Weights of a small mixture-of-experts language model, trained from scratch on English Wikipedia.
Training: a variant of Muon for the experts, 427M tokens, 4557 steps.
Below are experts of layer 3 (counted from 0) of a mixture-of-experts language model. Rows are named router (the router's row for the expert), down (a neuron's output weights, with its number) and show model dimensions 0-79. Each number is 128 + 32 x the weight over its row's rms, rounded and kept within 0 to 255.
After each expert's rows: "comes before" lists some tokens at least twice as common just after its tokens as in all text. This comes from a sample of Wikipedia text that the model never trained on. Tokens count by the router's weight.

# expert 0
router [105  99 166 168 160 159 168  91 137 104 147 170 156  88 160 114 163 112 135 105 100  87  64 106 113 150 176 140 142 170 110  90 177 161 102 157 161 103 142 158  84 137  96 163  89 198 163 111 107 119 158 167 164  95 170  96 103  91 107 161 155 117  92 111 121 161 136 101 159 108 113 146 157  92 102 116  96  91 110  83]
down0 [126 166 117 125  99 140 120 126 155 126 128 129 171 119  89 157 111 140 143 112 108 115 110 119 163 128 115  92 108 114 148 111 207  75 125  98 179 125  76 156 143  94 116 120 163 104 122  90 132 207 128 196 160 103 170 146  93  91 116 159 111 143 127 149 153 133 170 119 122  95 136  90  81 119 190 159 160 148 109 121]
comes before: ".", " in", ",", "s", " /", ".\n\n"

# expert 22
router [115 118 132 170 138 153 186  98 148  92 152 167 162  99 165  92 156 112 153  89  94 120  91 121 122 122 153 130 156 150 105 102 163 150  92 170 172  91 147 159 100 158  80 159  75 178 141  83  98 106 152 146 177  93 147 115 100  89 107 162 147 119  95 126 115 177 148  93 156 109 114 176 178 110 105  87 102  72 128 104]
down0 [ 98 125 175 166  99  94  94  91 137 102  50  93 108  87 144 143  75 153 174  72 146 108 147  66 113 107 160  55 165 124 115 124 109 130 182 113  98 131 171 134 129 128 166 114 130 197 100 126  94 112 121 150 110 119 140 106 170 181 163 178 118  79 174 112 121 101 130 127 135  64 103 172 127 125 101 125  92 203  79 165]
comes before: " ", " the", " a", " been", " York", " -"

# expert 19
router [118  77 175 164 146 153 159  84 129  97 154 163 159  91 180 101 149 106 114  77 103  95  86 104 109 158 164 138 156 167  91  95 176 142  95 163 177 103 146 161  87 135  93 156  77 201 165  85 115 112 141 147 157 107 159  82 101 102 121 162 149 123  93 106 129 166 147 102 161 116  77 168 160  93 103 100 108  82  92  78]
down0 [123 170 117 144 161  94 165 128  81  91 136 112 229  60 123 147  97  73 157 118 148 153 119 203 143 173 149 132 156 137 144 145  66  50 141 133 146 134 128 114 148 144  99 154  71 116 110 117 160 113 110 167 148 155 215 134 124 131 180 102 217 142 120 126 167 125 109 116 129 131 171 106 122 132 162 171 135 128  92 175]
comes before: ",", " to", " was", " is", ".", " and"

# expert 12
router [ 96 109 151 172 153 152 181  95 137 109 141 165 156  94 156  97 166 105 124  94  97  77  69  99 119 145 156 153 150 157 132  94 178 150  95 159 161 123 153 163  89 138 105 167  92 202 155  92 108 114 183 151 159 101 175  80 113  93 118 162 155 128  96 111 132 155 145 108 161 107  95 175 150  90 116 101 100  84 114 107]
down0 [158 123 189 107 137 109 100 141 119 128 100 188 131 115 131 191 133 145 115 145 147 106  92 108  96 105 158  99 141 150 143 121 121 149 135 129 118 139 174  81 160 172 120 176 143  73 117  86 137  94 125 115 138 119 154 156  75 181 178  90 110 158 141  67 128  76 144 214 125 122  90  88 146 168 208 106 153 115 140 201]
comes before: " |", " |\n", "%", ")", " (", "s"

# expert 8
router [ 96  97 164 165 151 167 168  94 116 118 138 174 161  97 165 109 161 100 123  96  92 108  71  97 101 149 166 128 154 153 104 101 176 161  93 160 175 107 176 154  88 146  98 144  78 209 156  99 111 104 157 153 157  86 170  90 114 107 101 157 152 120  84  95 119 148 134 111 157  82 101 165 158  90 107 105 114  65 108  96]
down0 [145 104 142 160 146 122 105  69  98  90 101  93 129 122 157  70 109  87 117 158  92 161 130 167  86 195  90 174 105 165 172  95 137 160 135  97 112 151  84 131 129 131 127 110  85  56 151 141 208 153 127 129 157 126  86 158 136 158 129 150  98 111 156  89 178 127 146 162 152 186 149 140  87 112 138  77 183 177 147 137]
comes before: "-", ",", "\n", " (", " States", "ing"

# expert 15
router [109 108 133 165 137 153 170 116 176 108 128 153 150  98 162  74 147 104 148  64 108 104  74 135 123 121 144 147 149 143 120 111 161 149  83 144 160  94 146 171 104 152  89 148  63 158 151  88 114 119 186 156 177  92 145 132 121 100 101 169 145 124  97 103  98 156 152 112 154  83 121 152 170 100 119  91  74  68 118 114]
down0 [125 154  88 147 146  86 160 131  87  77  98  83 104  90 162 153 172 141 118 131 101 129 141 177 183 120 102 110  82 107 111 170  84 110 134  96  54 126  91  78 130  87 105 106 166  85 122 138 118 119 110 139  61 134 143 189  79 117  95 113 134 130 168 145 111 107 122 154 163 132 112 141 133 135 161 144 165 152 138 118]
comes before: " |", "0", ";", " |\n", "–", " century"

# expert 9
router [106  98 162 171 152 166 180  75 147  99 147 163 165 109 160  95 162 116 124  86  92 105  70 106  92 156 167 140 145 166  82  89 163 150  90 150 166 111 146 158 103 152 106 148  95 210 166  87 109 117 169 154 157  87 177  96  95 103  96 136 147 116  92 111 128 168 134 111 160 100  91 141 157  89  87  87 115  83 114 103]
down0 [147 127 103 126 137 116  99 119 116 150 153 112 123  81 224 107 110 172 117 124 124 158 120 140 183  76 128  89 148  99  91 139 123 142  81 174 154 123 149 132  86 100 102 100  94 147 124 123 120 168 204  66  74 130 145 147 110 116 122 106 132 129 172 106  88 139  46 133 113 133 143 170 148  87 144 176 159 183 170 154]
comes before: " the", "201", " a", "202", "200", " he"

# expert 29
router [ 94  88 172 163 154 161 168  80 121 108 147 162 154  97 161 108 168 107 134  94  95  89  59  92 104 143 173 127 153 160  86  93 181 154 103 166 176 103 144 159  90 128  93 155  82 205 155 101 106 116 155 150 155 100 165  92 115  94  93 157 148 122 105  98 121 151 147 109 158 108  92 168 144  88 109 109 100  68 129  92]
down0 [199 145  97  75 116 125 142 146 106 111  83 141 109 116 100 125 204 128 152 128 161 162 126 186 178 120 159 103 193 143 148 128  93 122  81 125 105 173 210 136 156 149  98 158 123 187  95 126 113 162 114  69  74 137  69 153 147 133 170 157 106 106 146 122  94 143 111  90 148 129 144 182 138 133 155 151 198 166 117 121]
comes before: "|", "-", "==", "===", "The", "In"